{
  "num_hidden_layers": 12,
  "hidden_size": 128,
  "n_experts": 80,
  "experts_per_token": 4,
  "d_expert": 64,
  "d_shared_expert": 0,
  "hidden_act": "swiglu",
  "moe_layers": [0, 2, 4, 6, 8, 10],
  "router_score": "softmax",
  "normalize_top_k": true,
  "routed_scale": 1.0,
  "balance_loss": 0.000428,
  "balance_bias": true,
  "router_z_loss": 0.001,
  "init_std_router": 0.0329,
  "lr_router": 0.00213,
  "vocab_size": 5773,
  "norm": "rmsnorm",
  "norm_eps": 1e-06,
  "tie_word_embeddings": false,
  "optimizer": "muon_variant",
  "learning_rate": 0.00795,
  "beta1": 0.95,
  "max_grad_norm": 1.0,
  "batch_tokens": [65536, 131072, 262144, 524288],
  "max_seq_len": 1024,
  "train_tokens": 578000000,
  "max_steps": 2895,
  "dataset": "wikipedia_en"
}
Below are experts of layer 8 (counted from 0) of a mixture-of-experts language model. Rows are named router (the router's row for the expert) and show model dimensions 0-127. Each number is 500 + 50 x the weight over its row's rms, rounded and kept within 0 to 999. Numbers have three digits each.
After each expert's rows: "gets" lists some tokens that make up at least twice as much of what it gets as of all text; "mostly gets" lists some tokens that are sent to it at least half of the time. This comes from a sample of Wikipedia text that the model never trained on. Tokens count by the router's weight.

# expert 40
router:527421487471433505486518564478471459579533481437496502487515484452445513511526492515567539617455417559482447584490492549531583534516588557522511518378445501564465526490499407476538454467511490564450469398487514457494580374501603468535429473550463511524518620508513407432479511525517506456577488497501494563493503499414432428425591518514483464522452490523414563424519418464441491545541
gets: " was", " to", " is", " he", " had", " were"
mostly gets: " have", " has", " they", " been", " who", " would"

# expert 68
router:469402416510465528463501607496506482553507472435518479529558500549502526522498444576556511532356398550610533546511446554586526603495535533566424482379474507515432502448528518521513476425563413531471484450409541445409524502497536483568475493558461476558470544515454456480516532529558516430532591521486543593490524492519500494416533538466453441476501528501416492424476450425440463548508
gets: " a", " was", " is", " his", " as", " the"
mostly gets: " became", "History", "Personal", "Scientific", " become", "Species"

# expert 37
router:464413509503464484496453538511560428533554382427461436530498479530463539392590484547531433551417475522569548590471384580583503544558491556514485531477445495551483505411490504398537468479485493479482534457446514447457593411483630381517475492549477537544470486523504493481493504497601531507549546580502521512483506516531487483507545493548494529570461415478553480358486523484450515538551
gets: " with", " of", " for", " by", " as", " in"
mostly gets: " where", " because", " among", " during", " During", " with"

# expert 76
router:468472533455482537437505501496499486519552485478426529507522535536466559527485482499519499543410466596469496508502506495584467543434468526490520568476453464519392482451419396447553512488554424526462558532490610494452533546442520473477500453542517626517523606537517412484494490555539484498591592583422516473479408496469496411452502375478508532552439496444472570495532509460347566563552
gets: "-", " by", ":", " Born", " Country", " Genus"
mostly gets: " Genus", " Candidate", " Coordinates", " Website", " Phylum", " wife"

# expert 61
router:456398509537503579513433539536529471616531477453479463444461508602450473446507436582500417502465506582491531581483489505587533573513528552525494552519428433500476527495489412429543456458473525521529475559501534472473556335414560470501441484491469505644528488506459400502538524492626510463519498599504452528469522493462564424482520508540531554559404493520509560443538519493508452507511
gets: ".", ",", ".\n\n", " that", ").", " which"
mostly gets: " where", " when", " However", " because", ".\"\n\n", " what"

# expert 47
router:471394454475459442544500536540555475590544472427450513418513478486447605511574525514495486477507485471457550427523477482580479515452508430544467512527483448512375537532556389473624489470582441486497507481503477448472534370508528446508522485616478474536432517601488435517497536550521484459549602530374510553464417576453508428463493483554407497539469489502511500450561512475502535534536
gets: " |", " ", "|", "15", "20", "10"
mostly gets: " MF", " FW", " DF", " Turnout", " Loss", " Albums"

# expert 41
router:437448416588429547498517534481547476495554458504489502532602568485438535408559369611527451502434411470492579484546497499525527532514520533552488553534426421587446450523451394484532428501524452510541512450486592468509502444473555469423499521554462468469478503544544504445484599486515478385548557587461501591423526525522464454468497482536403497542438474472465489495558433465501555531531
gets: "0", "1", "%", "2", "3", "5"
mostly gets: " km", " sq", " Votes", " miles", " mi", "/sq"

# expert 62
router:495423493452437561505425502505516505569507434485548478526534491549470606417502394537519457487466506522531551531600503532516495583531495535488436549399487520532512486493538499485559427493556480504398527540491493517504481354461574451456515452488368532522428534588466448445590491599575433473555468547462498505432539558476497503483554448546370430530481501459485485398560485534512551541517
gets: " ", " |", ";", "0", " −", " +"
mostly gets: " −", " MPC", "°N", " –;", " —;", " +"

# expert 9
router:409437502436440526534478528533502483560574484421483514432505481502483520510559482537534505582489434504495485520512431454542597490563583562537491553464444505479493476451491322530564409476471483562457507408496533472503513437454601463496449406581466486556574583530462496498519520594478620417537509512458544503486496491477424430395533489562449478539421494467536558493523504436496526548564
gets: " which", " that", " it", " who", " It", " to"
mostly gets: " they", " who", " They", " would", " could", " may"

# expert 31
router:459368515455500589468476448558485469520476506456463478525479497529496560492490417546558416443462407610421474485504448481535485558457559627489549507487466457560466562515438456420616522532536372550499496462478571518530561447495519438504474425458493540514464559505399395509481535494522462517504535518463461516480496469524546472455557429514503507573432493510457595524559416481467539600563
gets: "\n", "-", ")\n", " |\n", ".\n", "."
mostly gets: ")\n", ".\n", ";\n", "\"\n", "\n", ").\n"

# expert 65
router:425465561471484461542470514496509485518547364430448549549563582502545559409554468515507426559401453515468473572558474537542554583538525507493446560491454439501491508431455468457502389498489509538533460480472538400497540432496577456442447471500437534539485536541479535461542528553582533518550538554498519548457532550482462374487506567511447512584509445427483445371482471512411519565575
gets: " in", " on", " to", " at", " of", " a"
mostly gets: " across", " outside", " throughout", " entered", " reached", " away"

# expert 64
router:506455476476478567522543476503533504503495433478400519403511553508516558442519470552568506571431539556513491576481434499532506583474508580462464570446446444520477540510512410474585462440527375515441459527496530491484536457468582436465506447443502604509486538519537430521489632567530549491599565513548489564452480513413588485520487426520387534460458437510456536403577508563520546503519
gets: " |", ":", ";", ",", " –", " -"
mostly gets: "):", " :", ":", " →", ".:", "',"

# expert 34
router:518475509415431465526449544569453441551529520464490529499523504584397490464505483516506447563506520610429487564625442553464500572484512595603418475462396535517453554456473474453502530508475445493541491460546512440452554541467602372410466501468518560493510531547488499508512552592495575446524484531519528519471442478512559392432563425512460519494485509492454461381541486508506487594497
gets: " (", " \"", "\"", "ed", ")", "\n"
mostly gets: " (", " [", " located", "(", " died", " Succeeded"

# expert 12
router:479436497458475569504481489489529411538569451473447538490464529527465555442546462518521448534425504501517573602471443619614508557545506543532412540507486482509458559496558509399526439460489444515436492477447499418488546478481592471408445403595430500499510496531517505486616535550530491486553576524500455500461437563512540422417530479496481491588536477481542512349490556460434523548544
gets: " of", " in", " for", " to", " from", " by"
mostly gets: " throughout", " between", " against", " of", " from", " using"

# expert 24
router:447478532496429490553463504601521495573479444469528475379492502561501512382539464556539509477463497481521464602555481541494525558531574529533498591541510482547402552490544407449531487463587459503441508402403514479419560470493560522461434489508467585511540515526475527491624535595554512483523537527507464532414416537404558517477552448495489529525472445530454489473514533484389490598562
gets: " New", ",", " United", " South", " North", " N"
mostly gets: " South", " Atlant", " Alb", " Queens", " Camb", " North"

# expert 32
router:518491454462461497518452516520482427502502453442477468505484576606477525497577527529522398518388412494536468573521394563541503536497539632597409529498492501492507517402493484454470438483470418482438489489480526434448553370467499441515440460515433573512491511490495497446554561531547456469522551470459420498491385502450498459496505459515472538545439435475499504353519528547387533495524
gets: " in", " ", " the", "In", " In", " from"
mostly gets: " During", "During", " until", " during", "In", "From"

# expert 51
router:511394517444473489547472467523441435517440456496579498490478454499499492514525464566529475589500419581542501431518414541576582493502563559513546592461387473520479492467496415481521491487502504558502483448426485499503486459437516497506495491507478581510547605551411427442544500623474475380534568522479489579451469576429518491449499503578504513531452461534421431490543413455368490491555
gets: " He", " he", " she", " She", " It", " it"
mostly gets: " It", " They", " he", " she", "It", " they"

# expert 26
router:455475444527452460505508476552539451497467474370473558516532574532471555406575467501577494548498459616554530558532446474589556524547506522480477538476310456474494603448488408418519470462500489529371475402444480478487524393515555451494405515474422478538507589521495449493492526467498508505558504536466463537486490543451456503457485553523504517476526480549525532464526456446414545496579
gets: " and", ",", " also", " s", " he", " g"
mostly gets: " sugg", " bec", " belong", " maint", " suc", " describ"

# expert 54
router:461478494455362521531497462552488413480517501461488521458522511616483599518589463490538364476406485508496537521533444474510519491462497540617402505458471436531528525484490470472496441476495396572456485485473510434478521366390496502476459470535473543452534498519483403420528484502591506422548489511432516587479401530445479452505495451487516552558493480492385531420542525503461548497542
gets: "20", " ", "19", "–", "18", "17"
mostly gets: " June", " July", "20", " February", "19", " April"

# expert 18
router:445512523428411508484517553511550536511557537385426508416484474541484590484518463516615489540382473547518500533493483494489529596479535510492447542461486477517472529509451511454643480490501395526485555452525509452476464451463525486503504435548482613552525579596396491475445526513479559469550550505468494464509422502356529493481486405559424482580474471449447527414541471523423505547502
gets: " ", ":", "-", "\n", "″N", " Total"
mostly gets: "″N", " Coordinates", " Phylum", " Website", " Animalia", " Binomial"

# expert 20
router:518477563434448433572452562528504492540513404502521522488495490524503590515625438510532453457469423463528477482502437555509499525463514532520408540520480396509450577487421454392535421486524438518500517479426481468444510330376487491463530461525492569546467493549493478390521537471573531462536511582436482526484454501440493492494523517593449579561427524420500501429530506536414528474492
gets: " ", "20", " October", " September", " November", " December"
mostly gets: " November", " July", " December", " January", " October", " September"

# expert 15
router:523437497458493541546503450553411453543498471488502484504492558603470538494550427569549444528447491571478521446495437500549562541550538523551513597532446534503518508506453414533547571461615442525508464466424481522509566516385577433406448445522449543555581447564519478499470554528530523472480471457486510555441404561406516511484542525567375540562470451494503496458535437409469550571572
gets: ",", ")", "\"", "),", " is", "\","
mostly gets: "\",", "),", ")\"", "\")", ")", "\""

# expert 74
router:517449447507433529525508459500465465447465487477522501429577514586424497441650350516521444542413426487497546514578483477510520572454527542491499503519463337528464515510516431478603466451511386526485528449441513477520550368461528493439474532482520501511469475509499432500504507485588477440520531501510474533490467501492496456533546435516426439542372425488508506416488452472490485602514
gets: ".", ",", "–", "′", "00", "°"
mostly gets: "′", "°", "″E", " mm", "00", "–"

# expert 39
router:531483523468406531538467513517472502550560454478496455429503478524523556426622419538508430549455444540522573475513498566483488496474526613550424590433433455506388558464459473501505423522546444502496439412471550509459561458381558460473516482483458515551475509540528408491468542546507518489514601660467530481475531483393494542509524483596465454541540495481454517415538454509479576538521
gets: " ", "1", "2", "3", "4", "0"
mostly gets: " eight", " $", " £", " six", " four", " seven"

# expert 43
router:497400525509476490464489454491469467647501479472470519470542549537516571476578494526501374552449434486476589543534458519547511537491533520582438476479530437538431530519533493482488482395545476548452520460558528427439578492490490501467449465531423583543466553506424457421592557582551545429541564576449418522465469535510538457435587498490442553468487426469477528425560542490417540530585
gets: " the", "'s", " The", " his", " a", "The"
mostly gets: " Australian", " Russian", " Soviet", " Scottish", " Japanese", " Irish"

# expert 25
router:476466527492420473514432496533546441531546450524484463527480487487443567380529443543507387590458452533560541528483528526474529554508572575519498560478497497486401535510504404391585445436570473489526453428446558486434510414498504467493444537546475591500548546525522430434533508548521497457485568555516467453410438530467536497380497403529470465575418431469450523516513453552511533587552
gets: " P", " N", " M", " C", " H", " L"
mostly gets: " $\\", " SR", "Sh", " P", " Mid", "Al"

# expert 19
router:532464538427455526424468525521489457555506462446449520493569498532423535507503498500588537565467521561514432553518463599496492560452542517551581503443477531544430522482521438436522511448514504482430516387460509473473502346490532394527465420496510507505454542553496453503482536545537434504503524574479457559442507481404534476425551470532452494523538566468397598388578420466432549606497
gets: " |", " was", " is", " were", " are", " be"
mostly gets: " being", " been", " was", " became", " were", " remained"

# expert 72
router:511473457475416508538479524486524531476418486469561509511611531525496491427555376594512475523504496516430533559630495504503530526390488523529480501411428487559443540460518445395534493439506420530480483502519506472485514409392503492421503475517485482530537516617457503445476497532521522468534528583457569517413512511479527391522492506507375433531431419430441454411564462522492520560503
gets: " ", "–", " |", " (", "0", "."
mostly gets: "°N", " ft", "°", " mi", " cm", " miles"

# expert 66
router:489447471486430529551396507481556542569551429483510482482555559554436557486475413558539459478485464533538558550589473569504490523470580569525419538451477477560407474531477414438547469499602419509417498521453490523478507357481535395483459527522446541514460508578447466473553499463494463486526478574417449575425512515526481512412458458532382494542463480556510419526564429486492470534540
gets: " ", " |", "0", ";", "1", "2"
mostly gets: " JPL", " MPC", " ·", "|---|---|---|---", " –;", " Pts"

# expert 33
router:488459537534419534486533535441531530572604456391471575481566561500493595482489509601543455480493474539537479585508464535502486535489570540520487624496423355564460506527542475500562463457490470505500463524471614433464489420502504407430411452523492485496505575561483510475506598548480563408545575536432469551472483484481475454397501440538381537517459489460500488534502487532457533510503
gets: " |", "|", " Team", "===\n\n", "==\n\n", " Candidate"
mostly gets: " Candidate", "|---|---|---|---", " Votes", " Apps", " Result", " Score"

# expert 27
router:458421547492501509503470496461544402586525405451489480485523488521532601455561494584487431587425443508541564526538428561569493580438586539558467562484477480468449511529518495483504440412542514499520473469484528470493529461472489489447431478517438515612465636499423447481600571594559555393510516569487487490501535492500511473419519505469400546534423441514443476465519526529483535541592
gets: " the", " a", " The", " his", "The", "'s"
mostly gets: " his", " this", " their", " its", " these", "The"

# expert 4
router:502488552494514509462522527570548481532571519505521509503496567508423608412523471611535481607392497491484498581579509506482528509510467505517458493441421434532444552414483404428507451539592469506444542454459528484453487450451528441423469431505420542552511558521449467443490526492495504359499591614475518518479375517496520488482544422505435498558482442513482494520510511432512579541594
gets: " c", " t", " w", " b", " h", " f"
mostly gets: " squ", " wind", " veh", " wood", " sn", " vill"

# expert 28
router:405452530533457551486509458509551406614523449454445406462499552478500611494539465539517467497438481544453610498525439498528476492443579537525526527515511461451469519478525414471480502482576471517482477417444576525424527385472471444512482475505502544522411550525463397446497497520516518459514637567404452475494415508483533518472512449512407571469504528473479566393471442502511621533508
gets: "|", "-", " a", " the", " ", " an"
mostly gets: "|", "=", "The", " Synonyms", " an", " Genus"

# expert 23
router:491476483447473520446505509568541431511515458434454490515507595509467585386537492526504410522466473507475539551561491595508506558524514498481443558536537433530389521415491492391522463513592455529455536486439596471502520433483585510535395439495412482486489478505401470448522473548568532407542611556498477542501362510490514515499493443584488568483455517445491554456479462424451491565532
gets: " in", " of", " In", " and", " pro", " f"
mostly gets: " social", " anti", " non", " psych", " chem", " ge"

# expert 78
router:506344471447496567634334442500568458552534428463509507506513516615460517488522455557536453544455488545527496482518447517519498494476530480513517572478504496495448551485516408447543455497547459497469537531462550480448550441469549392387398424468437537554476476556494498446505556565543499445518601492460503551461457455499461413483545454544457434559441443457473486456530484441484514529531
gets: "%", " |", ")", "\"", " —", "0"
mostly gets: " Yes", " –;", " Nominated", " Battalion"

# expert 0
router:496410489487473444537504477492472447602495362504421488471502505534453518405532484566522461481455467525558523599557542498558531561516559501551471570466489475606431601488555475353523494473507416524451474533450555496501582441457485499511453513506511595591490528498496480495523518631568517433489573541490518534417418481502506481417520422586478562529524451506481505441544438468433527514505
gets: " \"", " The", ":", " F", " A", "The"
mostly gets: " My", " titled", " Love", " Dream", " You", " Is"

# expert 2
router:539378478414482528573429475524570512567490412469465513434516501564500494426472458530522515487458534556496519513517466541583501549426506526489542522504500513502418518470542411409546536394570475508372453512475512509437606394502598445420423448481483539523431512555523518466567573538551527455550524547499501521459519557454569512469599415511401479521485483516448451448524489534486536596512
gets: " |", ";", ",", ":", " –", " ("
mostly gets: " Spacewatch", " Kitt", " —;", " GBR", " AUS", " ITA"

# expert 67
router:519455433511511530534510515519496449491463448429471462544547485583453608474534407485525421493488486544499584542505437549510531518520533562408495579462469373463537594501507401469554520440548418533521487411460609467493592426470572507460490363556431493557474488494456428437515532575584571440539471492480452568501539551526523455502495553570444534466464446570453547482493497535503491499537
gets: " and", ",", " or", " to", " but", " &"
mostly gets: " and", " but", " or", " &", " However", " while"

# expert 29
router:402374517499441559561491519517511551532534486470491476535485572507487498473500450522544514489507457527453646511517381532495494510484568502534490543465454548481472474540480416392575489488541440535522525454429556465509564391517507423434481419482431474483483568525532495485570527551456488483521551524461511539562510510489542461424504446510349631547531498459508509416505342528497508507545
gets: " |\n", "|", " |", "\n", ";", ")"
mostly gets: " |\n", "|", "|---|---|---|---", "|---|---|---|---|\n", "|---|---|---|\n", "|---|---|---|---|---|\n"

# expert 13
router:495395527527465473523515491554516431579439534433538518434479500552468455471549473568545379489507519644459521513536429507483518515411541504564393544477473519579475585483480480434552483499519477539541489463481541442470533410504516452381440413487525428559518509519495469417500491565532549514527518547533504484488411485503494392326592470567480496477461502448507459471540468449514529536553
gets: ".\n\n", "\n", " |\n", "\n\n", " \"", ")\n"
mostly gets: ".\n\n", " =\n\n", "==\n", " \"", "==\n\n", " |\n\n"

# expert 5
router:497340539501484509478468431547503377510469503481502489540542462530534482492522427508528476451460443573490575442501374476523510503498533546525511540462457433494485614470501428346534555455556428497512524481425502519495473370476465415439506407534556566498462542562525464424556471570512479496506563570430535490473420500478549501443578497524443586539480537504504486432473452552481481523560
gets: "|", "-", " |\n", " ", "\n", " |"
mostly gets: "'\n", " Died", "born", ").\n", "    ", "|"

# expert 70
router:459488480454460499545496543564470436489518381441534522525516571621509466504503428547487485547470449551487512560521473547553500571569524561523505579502405446481493519475493463554541530487551418461497448454468491493458580497396581395462413542444493536556515482508485467479552539634545509474473497545495421478494474558409500440474509440503376598502464454492408569465499430489491509605560
gets: ",", "),", " and", " such", "ed", " known"
mostly gets: " located", " including", " based", " known", "\",", " worked"

# expert 16
router:524472504428369442494489495485528511604516402477517490443558484485459557421530481507532446483445466494549597518508485511473502564496510563519430506514512406530356499521526455430599537444568534480488485419470540428438509424481485456407410517526406537503530535543505507467558539586534498508546559517483532571396421457372525499457557491536455523531455419512475493472481427482497513588482
gets: " N", " C", " S", " M", " T", " L"
mostly gets: " CH", " SW", " NA", " FI", " JP", " IN"

# expert 1
router:491429504508417421502486462521486514578520456516451527512461455514479568449530466490533406563481521502526622453519463509504515543482535517518410548522447461475363487461472441477647478437489515495432547464461531414481481443459539448370454527533481543466536520553503441407549544577531489495535580579514441544445414517474508489493526398536479495563467395526506445470510468484497492645477
gets: "S", "C", "R", "E", "T", "A"
mostly gets: " SR", "X", "AR", "CA", "TA", " CA"

# expert 6
router:488450483509413535509401455516481450514618395434537475451540514569465523470567503510471441504453430518607521526585423458529485495487515546643548480481492434533479592495521418485562475483491419598475481535479495448460562440364506460434475468522464553512570474550464389502515536488588499485515548513420539596533460519487499445491530456480506544504452468537421568478546514440489571527520
gets: "20", "19", "18", "17", "08", "16"
mostly gets: " century", "19", "–present", "20", "18", "07"

# expert 44
router:449435530515368539503504511550567477509552490431517506480508582567427509462541463580539490516484488540564526501518455521485524583467492489478386533441509415536464503404517527432588461497568430568496463550373524437452508482490543466512527486511416536606544583491385450408534479481515617479523532493553535492392480543513579431437562507517468555468442501528557524528544480425467522511504
gets: "==", ".\n\n", "\n\n", "===", ")\n\n", " |\n\n"
mostly gets: "==", "===", ".\n\n", "Personal", "History", "\".\n\n"

# expert 55
router:479436514506426419482420494539558472547536429372425560514477517498441596447559482500547505598479463526572521562533443555590556488593552541546492490455378476555488584406453508457541423484483499546422486468490552454519458478487618453453428497506459491592471496531478546469535471499493480545542509547482500607450515579493444444442525454522465502479515440592495514417531532469464513567527
gets: " to", "ing", "ed", " for", " of", " with"
mostly gets: " took", " could", " wrote", " worked", " went", " gave"

# expert 75
router:480360532553434558505498501504562432568442408462447503501561505567507523474505534535520461499366485526526566587517415572589528542543527529530448497518499434581506483516513465490527511391564472493494499469454521472477562497496540477426441472536474598518523537568491494437542548567498507514527563561448567527407465531453573472474526556476402488503457515507436413361520511418407536505483
gets: " the", " a", "=", " of", " as", " =\n\n"
mostly gets: "=", " =\n\n", " appointed", " graduated", " joined", "American"

# expert 46
router:459520438474443530525459449551495518472548457479480429483477471508449506426562372586531494534490482504565544542515481546475594473438519581585435497522449377531421523463462520456552406430523504518503536374481452501487575449424592447508506529504448511525515493584482483459463531479598521493573603642449463547477491500494514531504537496526466464493425438440482534501561439473466495613536
gets: "0", ".", "1", "2", "5", "3"
mostly gets: "′", "°", " Clade", "0", "9", "″W"